config.yaml
d_shared_expert: 192
moe_layers: [1, 3, 5, 7, 9, 11]
routed_scale: 1.0
balance_loss: 0.00216
n_groups: 8
groups_per_token: 4
init_std_router: 0.0348
lr_router: 0.00094
vocab_size: 20444
norm: "rmsnorm"
max_seq_len: 256
train_tokens: 523000000
max_steps: 3638
Below are experts of layer 5 (counted from 0) of a mixture-of-experts language model. Rows are named router (the router's row for the expert) and show model dimensions 0-223. Each number is 500 + 25 x the weight over its row's rms, rounded and kept within 0 to 999. Numbers have three digits each.
After each expert's rows: a language model's description of what the expert responds to. This comes from a sample of Wikipedia text that the model never trained on.

# expert 12
router:531496503493515524502508503491534499502512476494499528487514507518462460508494548520498510478502541532473509498547544507503498471497439488532485508484510539455526506488560476537551499499428488463535538506475476462504486443523547465511557521476501483496486525489500508519525534458485486530473524503534535482508495507512518506482531501500511533501454500475512502488466481520521521515507500487521527491491547473500502466453529488492485525476494458494484472510520482505505477474519469451512519470514519518462508471475505488521477495486532523494447509463524527483515496526485525482506499566453499474474478495512483500527524480458458518473478482464494507508531487538517496532540
Description: Short lowercase word-start pieces after a space or hyphen, before the rest of the word, such as ch(osen), m(ate), b, sh, sp.

# expert 28
router:513531529517458527494497489540475521514508488480476478495467501472519471464516501521496520530500507556523492499556536507515469476494451509509520478501514465471475508490513510529492472475486563480511490492470451472587490513515515506526545482529502493484497554511496504516510523505506503512441507486505484506473477486524485500507545504499510532488446492461519479459540508562477515508499489516504515535519508433509547460469499503522523481472506486549484526516481554497532472456526495524492454495498494497502513474485530509550504495511519508503461513476547512478517529491512503497537462449490528529523469517510536518525505483473521496506487513502475516490520515530484509523501
Description: Year endings after a leading 2 or 1, and en dashes in season or year ranges, such as 2011, 2018–19, 1627–8.

# expert 30
router:497518538513510485530509516513473491516518505477463516468553509522449481489520490542502476501473486558515492499553529516480489564517481478537498478484537506510476537519482493488528501540493505519514525522467483516499453483500514494485524524494472464514515503503493483487514507500511556496479501499507505509464495476508524485505523475519531488518437517468488533491511462546513458518512486512509517499518557460470498472484514466513527493513474515535481522539475534464513512498534449489486490460444524531495475518515433444510519525495514538510491472509525472490496488524504484481538466506451460510490491524514530491496506472479462525489506497465484450483531544536479529519506
Description: Hyphens, dashes, slashes and the digits or pieces next to them in codes, model names and records, e.g. 0-6-0, pay-per-view, ISBN parts.

# expert 5
router:472509526533471499457518491503451492516504516476530518410512483512488507522519496503542522528497535566501495498491525517560516528511445502493509479470533444473489484486505500528520467499493509502501558496516476479513544482512477448490516523503485518522457483498483503517517481500519541489453488538569503503519472520478466488506527478486489543528507481461529477503470467496506504529508450517532531521475501481486490458463508481503501527463520473487484505452519488501533500510505511469505472483495481496509474513501445433516473457490537516514494493496524506482509561498486501517507470498512478532489490499518498510503489520531543483478484477464488489523522533490473505518474
Description: Latin species-name endings in taxonomic lists, such as grac-ilis, angul-atus, obfirmar-ia, plus opening quotation marks after colons, commas or pipes.

# expert 1
router:492496536551499472481549509525482445506473498474528529430525481497487513482511527491502506541487515557499513448461492537502519497489453487505501485510556516513487483508506506493511507485465510497531513504492477517506522484497486530475534491502487475489496513452489500541516575492514518511422475530543512509493532498508489464521524507508492510497455495471473485491491510487483484511528396480475552458509528493484541481496509524524506532507488471495500460500492502500492479509507446540506502511472532477493448489499507497506466547513507504501483499492492537503506522507485509489503420492508481493486507504503510508510488490462504479531520490467471482469496539512497545507525
Description: Word pieces inside chemical and biological terms and LaTeX math symbols, such as phosphatidyl-in-ositol, organ-ic, backslashes, $ and braces.

# expert 24
router:498533500524477524512502477514489501493487419462481516505558488523460495538502503500485501515501502507506543474494505483492465499488463467487511480519502496500507479457533477472505485512458507485532502504514393486548484481488523468460532504470461476479471521472491492514527565517557505503483496475488473478503510467503492482496505496502490547505490460483504527494471494510507489503477415494482483494485535470472487446490513520501475525476505490546491488491492504513504490482506528515517510441534493571489530492506507472496495483511504576518459497509520495536493516546505469487536467455512526492491490523509516514482493497488496505513507500515482501478504512549486510534524
Description: Digits after a decimal point, degree or minute signs, and percent cells in election and census tables, such as 55.51%, 82°31′.

# expert 32
router:477522526500494493510483502509477538539506478464470489465532497509459521495508492518459539550525568561508543499482524497512459497485452509496534495479506558499489489467496480485470492512534548506527539500466455484536482462546526485523499511507482478508462500440476521524526547448504469537456512487515486505496488467478497513455489467498540520468514468478489470486477522534553504491488418504503512495491492489503493463502508488508512498502504468518507504497493490527488476538490506501483469534542529538496489496518474477519497482523525532505474498515510536487494543541499506478502494481529501493527465468511480503505529505454475531504497527477486505474490543470509512488510
Description: Auxiliaries and relative pronouns after a clause or subject, such as had, which, who, would, plus certification-table cells like (RIAA) | Platinum.

# expert 34
router:514506502511442530523512524489491461505506454442477545447531483528486504508535541500492496535491487563507522534521481499525488492481456483510558500482489484520500507471530515504476491479494513484537521496493501497508500503516499494477523480512501492482500516480481482512486517434507508519485502502516557493474483477484544508493489460533517503499508456486465481463474474519466525517522482464493523484494545465410537509451479509499478466515538460513512485501516499510540461527542476526509475490514512497505479496437493511540493473487502539483459476468522547495476485504475488483496457495460481501454482470501529489500477519488508498485491539495498454533531524505516480490498
Description: Determiners and descriptive adjectives or adjective suffixes before nouns in expository prose, e.g. many, some, various, large, unacceptable, exceptional.

# expert 13
router:506524521503483515491487507509453468541487489462515519438523536507477465480498504536473518527473542498524499505521508520485540497450517516510495475497513473511471500471527503532520528524476531499503525510510471487476528501496465517480516473527471483509472503457540512539558538489462524546457486528464526533466494469511477485491483476521517522492441470477454474487491510520516484499540524516488531510496468423488560443500465524483504493431538501462501495484486559500510501501496521488516466453514516526505459491522516510513503498523493515507495491504517515513470547497514475480535507487494502525521495498511512529525500514528496474454499511472449476492496525506483522517508
Description: Word pieces in Slavic, Turkic and other Eastern European names, mostly in football squad tables, such as -ović, -kov, Spart-ak, Gdań-sk.

# expert 10
router:524543510518479484501472519494488531502519462517512496426503510523511478460536544481476503514449560538494512488494523511501515504447507488528520438502522454518481499488521468507510508480464516486485489521466487500502532507515512500517521457485480475548466499512485498528512514517500534498464473513487505508469537467486512479459493498517555509534453498417437514460492499495524491495515518486510517488537482459467525450473470518473509531452494491496483494495552577509512502463508509518486500466524533512468497507466471506526490477485512515519454500508519513515506523496489540501503494503491467482473500513523527510516521513481477479486503505448461506470501509500489527519506
Description: Word pieces and accented or non-Latin characters inside non-English place and personal names, e.g. Arabic, Persian, Vietnamese, Thai, Hungarian (Qazvin, Nguyễn).

# expert 38
router:464554518499501519471542499504520481492525500464482506468503486546437488504490513544475511525518552522478501467534506495536483471513438497528474490522503442505559505488520509505521531504453486511531547463491468445483490514512493521468507498532499496517468496508471531467501523465489449520484517516505498528519492460463525521506494478501523500509450497460496457467447516524544454531502480497495508523484511483493517491484499482482511500477459512493521495510486501502495480509537468480502495490490510546483493505486475486557526485475516532465492501462485491493531458508495513501512501490447512465495466506517530476495510467478506468481527427464465510523522537490499498520523
Description: Commas and conjunctions starting clauses (as, when, but, until, because), plus word-internal "c" or "p" pieces like hardcore, postcard.

# expert 16
router:534490514483513536501506533498461513487507488491487487476543505487472525476517511523511509498462530489459498465517508515528501477512464473493491518497496489487518509529501519502492519487509480490510500507484473493499480426522506508484519448495504446495468517490514454501540514502461489475473500463536559504531525457512498518495485493512521525527518463435482461429466472526528488484526476532474515469544501489500546474488471463477470493446501524560479513496478499517514490500498457492522495520518502496480528472440473480538480484485507527537477480472518520468465454502488477512489490527451474537503458500503479493504493460463500477502508506467481455523531495505478500546527
Description: Middle or opening pieces of learned words in institutional and scientific text, such as pharm-ac-ology, ins, cont, res, plus connecting and/of.

# expert 21
router:516523542493439533519481473524458471537488460476476506507520516502504494476495510514475524558474495529480506496511518512524547505495503504516516515495507516548519464508495517507487511483493523493505519521476501490528510497536464470512534526532437496512516532508514479510537577520519504507494525492514516534477534450456509483507516483512486532557480494470460507490499526515474491505496507482506490522484527454468509446469505498480541502430514496535468510461515511520507500505505490525488488487519500529491476510518489487532490529534503482544445492473518516490457533501525488530509505495469451515510432522506495488525515476480482471446510505494472523474530534526458539523493
Description: League, cup and club name tokens in football and other sports seasons, such as Pro League, HNL, CONCACAF, FC, champion.

# expert 20
router:528507511520487537476499459492470504513543522456494479501531499518427464498511513527493485529505511510491519500542480509483512487499463496494505473497536466492480484500517455502483447488532477491502521485488500508552505493515457511513551480481465410529461499511547513510486508513501504488436494492483500496506498510518509496493578456478488469525450480481491532459479509544539504504521481475502553512516518465538521465503513466477504532469524494542491527460491505501543493508524503518473500487503534546530467466508495503542500466522468542474471514488515535507498516516456502470517481514461524472486497535505493489483474500524479516469504534495509500489500533517496489476491
Description: Spaced separators and line starts in sports or results tables and lists, coming right before a number, such as | 14, Set 5, ; 24.

# expert 6
router:501521496510451475481514487505496473541481512488452517505501500466471492498534538531489522581504496496462509515575528527500470477487467512517500483508539528492519525526489471519467481501505518522543508505421517485511482489495481478495545519478473533514492515464530500503487484468525501514481461499495476500501544436504512490507518469520512543481513493482455490526480472557499470491524471467489488533503529453494518505508499522450512491469518511533522481485510516477531451501531474519483487499468499533506475460507485481546470497519512522490475512477561508523522496536496517508526497489507536486480446472496493482491485504509498500467503515466518486541495560482534490506475
Description: Words about films, albums, episodes and their release, plus following prepositions like by, on, by the, e.g. released on DVD, written by.

# expert 29
router:483558536517472532462486465552512528491497509471495494486489468512460480480481500503528538581502502531520455525489526536511506484485462522508547497493498520494505479511539511495515498490499479501501476519461489449516532441501512528478528506502463470517511522525519494511541541471464488503493520513493518504477510470502500476460521494504507512513466462435499508479457478481491478507499462524525508525511479476489488437466516518445488521461485501548503450480497496514506467490487509523544463473463539527484480512484434469514502475493505545518485513514474486500484535516491498505514482484464460476516520460498531491479473533507505517457498498539493494499501494506513457501501
Description: Endings of US states and other place names, County, comma separators and coordinate digits in location lists and infoboxes, such as Vermont, Beirut.

# expert 9
router:459492504525465549438491522486494500497529483479508517481547477488471544508528484473495486506495494535499499521550509506490457519453504506511530457495536492506445506484519474495507517529490534503535506485513508509567492493507495481497571487511483429503451490518476507487490520521498521507490503502550484489481494484481525490502461521496499535479458483497474489496484451500496490535512469472532516510481487484473512472453517516522493447439477501507521512502513509538533479493514526488503502457476498526519476508475478475513467493490471523469470499500506556502471521494493522476519459468488471568480493472506485464489477508446521525447528497467515483493507512495538497516475
Description: First names and the opening pieces of surnames, often in sports tables and biographies, such as New-man, Mad-dux, William, Bob.

# expert 7
router:501510503508415492466576506487520544480502493475468506471510492540456512500511518507492490508488509559476479473543511512518502504512473479472508449514529507526480494495539534499516502498525491486519489513464465471540525496525481460495536452532494455496504505517483530525533515497502486525478473464514539469494519448474530488485501478496528509482482467490494507498476498523508460490520494485499504500485552457464490482456498485477472511496531509499460503513486508515521507498504489540493486482498504506495492467480445493459501502485474540480500515510514509519549505491506542510513467501457481524458459454577519518504455502484520477507534531503481457472527501517445500492491
Description: Noun-phrase openers such as a, an, "is a", "of a", two, various, often sentence-initial An after a full stop.

# expert 36
router:511525528521455497476545476520513524482508470507503539500551471488460510486514508520495492572511467498476534490522529527548489509504470516503519498512543479522533503518504492490506473544469515546515506511460462432530525451537545487487539495523451503495465518461531531528511525513522545503465477519480520500500495466514528464465549489495472538500466511439494492501508482467510491481481512461506497515484491451489507471457516510473511500449493497485461536508480489505483505474495502480507498423493501530486485512518495506519496505466471522481471511497475518499509515526505527513562498507492474494503508520478498529480490487488479500494491535463455489519481547505495466519509
Description: Passive or locative verbs and units in place, road and station descriptions, such as located, built, opened, km, station, was born.

# expert 26
router:523508609508479521491504464510506472504519411474434502464593527509491499533524514515463499527486497517496487500504533500484514496509440518503520482508493532492519501471528495528513536505466521505486541498495500503545516501491485507490527498505496447472480466486484470508519568485473510543478485472513540511513512513473507481510496476505495507505481507489509503505500467478489520508493496489536484506506496448461568418482479524449508503461503506488490515473501529522515482511524481507491525470532492518490501475516501476519521506487482550498471519521505501503506528518519507516486489491468507533532492495486489510520499454480517495485520490495493525539482554509489485510488
Description: Digits and pipe separators in sports statistics tables, such as league standings and player apps/goals, e.g. Pld | W | D | L, 7 | 0.

# expert 39
router:498507501520513518511516506510497485509493494499475542523512497489475473482508510497512518541508489524516456473520490515470518495484499550463511497517523507494495514452524497495503504534492497479495508492448488510516485479491505568483533501525493470486499483466514535484477525459526504519482499468505511506462536482500469487514491506511560515502467458471482487535489473488498504536519443489465566493472508476485517479498540498508514551466520452544503480441520497535492452465531510483520511501510508518499530463491539469535510479458490516497431520449523530468493513475470485508483464500496444519517465536508509534525498530484527489438515461509504478487512529489471486558522
Description: Academic institution words and degrees in biographies: University, College, School, degree, research, plus pieces like Nob-el, Edg-ew-ood.

# expert 22
router:511531505534454479480523492536479470459479522474460528499530502487488452527499514515512499544501508550498465496545518530484527531453506493512512495508483494502492533497478508490485512528484527491540521502460485507498516494493498498483528486490512497484506488447499484507540512445471508510476496473529473513469496494475496437517559456504543533524499502491454503508490455514489485556508444467461481479513489485498506462452531494459503511460477520547547484518505511460539494479532452467499511526541490536481484464513433506520464472537498510520496503484496499515478512534459518499508486502491484498512461485471504493504480497492493494477506532478497491541497535476503531535461
Description: Occupation, instrument and genre words in biography headers and credit lists, e.g. American singer-songwriter, tenor saxophone, vocals, pop/rock, politician.

# expert 37
router:544515498507528473466542521493483489464482474515476483459485504479431480487466496533502485518499528490508507521565533468476525532506500468495490479504552510528521529524528521527520524513495482496509558529460477519525481426506538523474523537507509485519460552457521489537498541488498478497488508483552544480539519482526465487513482462506492532516468467472485470508494497532499510510465456498486487479487514478490507455472507481468512478493489496520508505522523504507506501499529466540462475495522500504511471478471509479519462472499482527478492495467525485472497516511512539492518459510443514493497464527516504507520513500445513530500494476465445464529511512501496477475506
Description: Short vowel-consonant pieces inside ordinary English words of Greek or Latin origin, such as ind-ec-ent, Pent-ec-ostals, mon-oc-ulture, p-etro-leum.

# expert 2
router:495508492540450528464484483478503486502533484469483504477525505492471486512515525502487526477511513531480498516533483499506504461460532512510496501529526493485502506479519499493515489530470518494505492520509526484546475492527447508502563449515477537481447527509511486515466533487497483506488461493550494513478488457509504540458517484524526542509471496489499516474498463499509501476488463507516517508485507499507500439488500516453498529426506502570510503472500517521541458500547493510490533470492518539464485459533459487536494500461509516477419492523531539506534527494497498517487500498501474500468466477478503517496452511470484507461465537496526525486475553499501504488494
Description: Single capital letter starting a proper name, often a surname after a first name or after a colon or pipe, e.g. Bob D(ylan), Majid J(avadi).

# expert 31
router:486488553531448541455527485496496461515503497426494538491530492532488506516520502487489482528495516527493480480539525527512474507454515507501544489514543467484491512468516484533523545454479528501540527492498497496504467500499482513520564486514506467472427507494499524505501526522508545513477460509516504503494523472493529483506519482498536547500478494502488462518469466497501483516483469485525518513517514497469551433453478472496492487470515462485523510464500524537558482450501530497475510466494499511493485482513463496499465465486514528477494501524504508487485564497498489497511462508493513488519474509536510475450503502478502494447508502473493463509539512492526493492482
Description: Surnames and their word-piece endings in name lists and results tables, e.g. Johnson, Singh, -ová, McHale, Temirov.

# expert 3
router:533503510527439515460506474515508516481510546486487487483454492525487494503479491502516500508538510561525487490525484525543529503470463468499511477516498504496495499477506503512499539506490529486522487489494447465571491482501491484499569499523514471475494514506495484483484465463478482475427494518527510491494490511519478465514512496515556528476434503465505476486490455497501531530491469515498514472506488479460555388434512502473495508456497489535496482493477544522500483505502495509533490468527477496521487461505478485522540477493520514521482538505518494458503510515483489491524484499507482503468463507488518493540462498483527501495502477493501482522507507487479529525490
Description: First digit of a year or long number, usually 1 or 2, after "born", "in", commas or brackets, e.g. (1873–1915).

# expert 33
router:494507502526469504480500486508504501513504519458503522443524487514441500478496521547487512572521544528510536491540489504523534503494533507488497487495505511518506476507505515506501468501507531482488477519458485514494545488513501487500520513529464494493510496523517540523514513495492514518479461491474473522526440476500476498526473488535551464517473481494470502464525476482483500524502442497511534486522508464502503460468510491484511490475533461468466505497514570519552476480490512489480493465497525512520496463491508532504475466501505530508442517510474518472479555502465495494506432470501476496526440529498498463529494485519496467458534511504448469504531516517489493549537
Description: Endings of German, Scandinavian and Dutch place and proper names, such as -stein, -berg, Karlsru-he, Staatlic-he, Söd-erman-land.

# expert 17
router:497474500520447546472505498553510501522465493421513502486484516520477460520476496494486525519468511540505533535502523490547505537517469540474519503474499506539498500524497487472518519514470532500503503510472464507541512492493494530461517477463436481489510523505471527522495564460511509517482512508492500472507485472502503492527541477501516524482461506464435500497496521525492479503480472513481528496518485474471533464484473438479535505483494506534505486461508521517527470491522479499497519498520549515492531482475477482489491511497545481523501495501552500489513532487508522493495467495502497499486440428499488550544519520467500495465505513498469502499562521515485491528490
Description: Table pipes, line breaks, years and event terms in athletics and sports results, such as 2000 m steeplechase, Championships, Men's, Bronze.

# expert 19
router:483536529512479489488533537523504484513485469451466503439512526473445502508452527512496512561515501574457495504518496508535483519467471510488508530516536459495489500491520529496515500504486506500525498516463496422494504473533516511462507475518495446514473513498526506481520522481515457455485512487500491498467484491480506457463463492489566500486476479487504476470498507521475457482504509446502531503501516473453500486447510500491530491473459490489515508486491535502516515537494494520483485487523509535516464486514498475551499481512516548486494494514557574448511508504495496478511488436518467497531491502505509498506484481484521509505485495538476510489515523486498497491484
Description: Discourse words and clause links: but, also, because, which, not, and sentence-opening adverbs like Therefore, Reportedly, Positively.

# expert 35
router:507496522513521499482520429549492474522482505467493489459527467477472505511517543537501536505512505529474519480504507482525506512447470498481555442513522500498513529495509500482512510509492498495546548497485482531479510496521498500460559502546478511573469526487450490531535517490484466502472532491504520516513489491512516502504540520498555501498491455468511510515473478503521462486510489489491524490511522445484496531497524513501504518418474459567506500511506487494519497445528507485480472434518499532513476487484493493517495493485504535491466473531527525486512503503510489525528466504514519469522460504540490483492483478482508459475514498523513503486558522502491523503508
Description: Full stops fused with word endings, paragraph breaks, and closing heading markers like == or ===, e.g. "it.", ").", "River.".

# expert 4
router:543506497517503531459514485491524487473518478481503552461522539486506496512483477520507505571494515574493528530520552507491478501507461480455490499502511491526518523487501485510489513546481522470547504515473493487490504488517479504460561501509479488504498502530506472470501536495483548516475493501513527489479494478511510520505498503517548473487478512482449520513494488504477535521507485456496485491501565489517509509476501536494493506474497457512512525511519502490507538449531460497534508479507521560513491517509457478514473490480461560490482554446504544510475496510465505541518520498501497571534485520472512459514496541487484517504525460466466486510536513511486495500496
Description: Word-initial or whole common nouns after the or 's, often followed by suffixes, such as water, land, fire, ground, fl-ock.

# expert 14
router:498519526515450527507535486535458528477494524498476495510493486485479480460482511517499517548468515550510458488545529523520492509467476468530516485509486494479502524478506510504506450512471503526527507505497455483491505489499490476492502503462477431493511517505484471546503548482551500489499473493490556496493439438507524496472515497502497477513473525398427484495503465481520482511501452494534527554505518513488516444511482522504513481499502479541510496504499483528479483488514472501513496479518503574499457468516469506511533460493516529489496493493565491490499528550476507486509513511500516509491477502515459476525487501481493483486488489489484479495492523502498485515508
Description: Line breaks, dashes, colons and field labels in infoboxes and list-style metadata, e.g. "- Born:", "- Coordinates:", "See also:", "Revenue:".

# expert 11
router:485545511482487496503496479499461491512488462465454517486550501522450489526518517513524495539474533497512502500501569448462522493513503517460494488531536466526547500502537516492479478465463490486525516480473458451510509470512513529501550542503478497514478514478512545513532537491512485476498477473492508533481478495532511460493511487521510553497476507474518485496488492521516465510477448487490510488493515455446542489481483509492458478501567476512470486487512546495502489501503496533507523516517496568479533487486511489472473492542532533475479519480494522515491516506497479466533516481476522540525475499488542502504506517493512500494480474489458452516506531527452507536496
Description: Plural group nouns and figures in census or statistics text: females, household, people, million, %, 000, "were" after counts.

# expert 18
router:504491512506454555484486502537496544503490476480514496452500479497453474487511533519513535554513472514507515545508530507509472502469461506488515509504521529546521526499509499538489485514478486510517518501467465479508539468482511483471520506483457485499501531496515534515532512483521512522473488542497573504497547485484509468502497488511526550541487500451487499458516485520473489479476491484546490490466534497487515495471514509518541523460512474498485491528525508474498529488534487502543479423487539553504495490502505525524503484467516587484498499489493531506515524545477497471477437466515501494475506510482514512510464533486501467523503497483551483502503528505491514530522
Description: Compass and spatial words after prepositions, especially in building descriptions and geography, e.g. on the left, 4 km southwest, the front.

# expert 23
router:512480516530479509461497487535477520498468468486481544525499500490452481450527551513515501539473494515479446469545516515501516491482508516548515491479535522496508479460546499511481494491456533475522546502501471482541486454522486491478539491506478487463513516508476489495500481526475504521465460478491514528514511453488495481516509525517546474516495465436460504473480499481491474483487458510538509549488507500434526509440492488485483529445497494548501496470499491530534496517499448491504496515526506505506503522490475481494503547507482500513476517466520537459502513495481477464527495504459513507480454478473469530491488460504489503475514509465513451522528512489506517527500
Description: Office and rank words in political or military biographies and succession boxes: President, Member of Parliament, Speaker, Chief, "of the", resigned.

# expert 27
router:519505491542474500474529472468536485542484511450508541481511487512480490531508530484499541545503491534476514506558516463510500531481527487499518488503498530489516497495501477521487531482506497503513500519483472489530503472513467495495559504495499496494444509477514507510501500490526517479485472527501504509485506433467489514483497464507535539504477483477479536469470496516519506487530466495476516519520573515506508464509517523474509489432506500555502495502505523538541503509523470524523468490483508513492488475517462473489456483529510509477481481509574505519482499551530519511515482465508493507509472491483540522566468529495482499465496496497507498556499583497522537541499
Description: Words inside titles of songs, albums, films or games, often capitalised or in tables: Love, Night, You, "Wonderful", "Rise".

# expert 0
router:476509530510469542503496468531484487543476479494464507471561514480500541513499499490539514525504516556510519468535535499533490507493458485516513506476511498493504500468503491502513476507487555504508538512487500494545535500513473513439501491499492499486492539481478505490502603485552516476481485500537502497476496502511500478532528470495475498501477534437481502520468492536502508501536408494491506516493516498478508447494512501504499479522507485524522493469527498491488491504520474483521450483539488551504502459518526477497504446517509554504489494490523502514489587561494493506501480491498515484485497478511464521517491495489490473520498510486516511498520548521494476504531
Description: Colons, line breaks and cell separators in taxobox lists and infobox or medal tables, such as Infraorder:, Family, Kingdom: Animalia.

# expert 25
router:506494541500489516454566461494462519495481448481516523464506508522490530505523504525457514514492468517507481474514533506513534562445433487508489475480478514471482495487515506534494505507490484502510498497475485460526479474516479535476550525520500466524466484523523525499524520475500509511475454498498457485498518470481516520487518467501537538542464492477472479451478495499503512527505503532553491505474474494461547499478500506492502547489516508522488505488532506525546475486498498513507490477517521582516474499538465516517499506482496504491468523516534525511495512500507484495554506501490482509494424474454500543488466514518504509470504496486453484523533534486513505532506
Description: Verbs and verb phrases after a person subject in plot summaries and biographies, such as goes to, leave, spent, married, returned to.

# expert 15
router:504531537505423512458508474496504479494472481443515506415521437470499505517509516507489520538512471546506514508515525518539506536499426509549497456449514502475487527475546525532506492474492513540504500465487489454509493464528509501499513485536482463507482537541515515494467497482481516509448453508471515499505473476504541486459477461506523513514493477480473517452486497525552525539490490545505519519457512511469509516472481517471477506481513525505472491488521514491519449511529477527505514496482536538523500502506473497489473507502499508496489540489518515516494499498495501529501496506495491500482464509473515527503464491464497499485487499543499444493483532516480494504521
Description: Verb or verb-ending tokens just before a direct object like the, a, his: brought, include, using, selects, "ing the".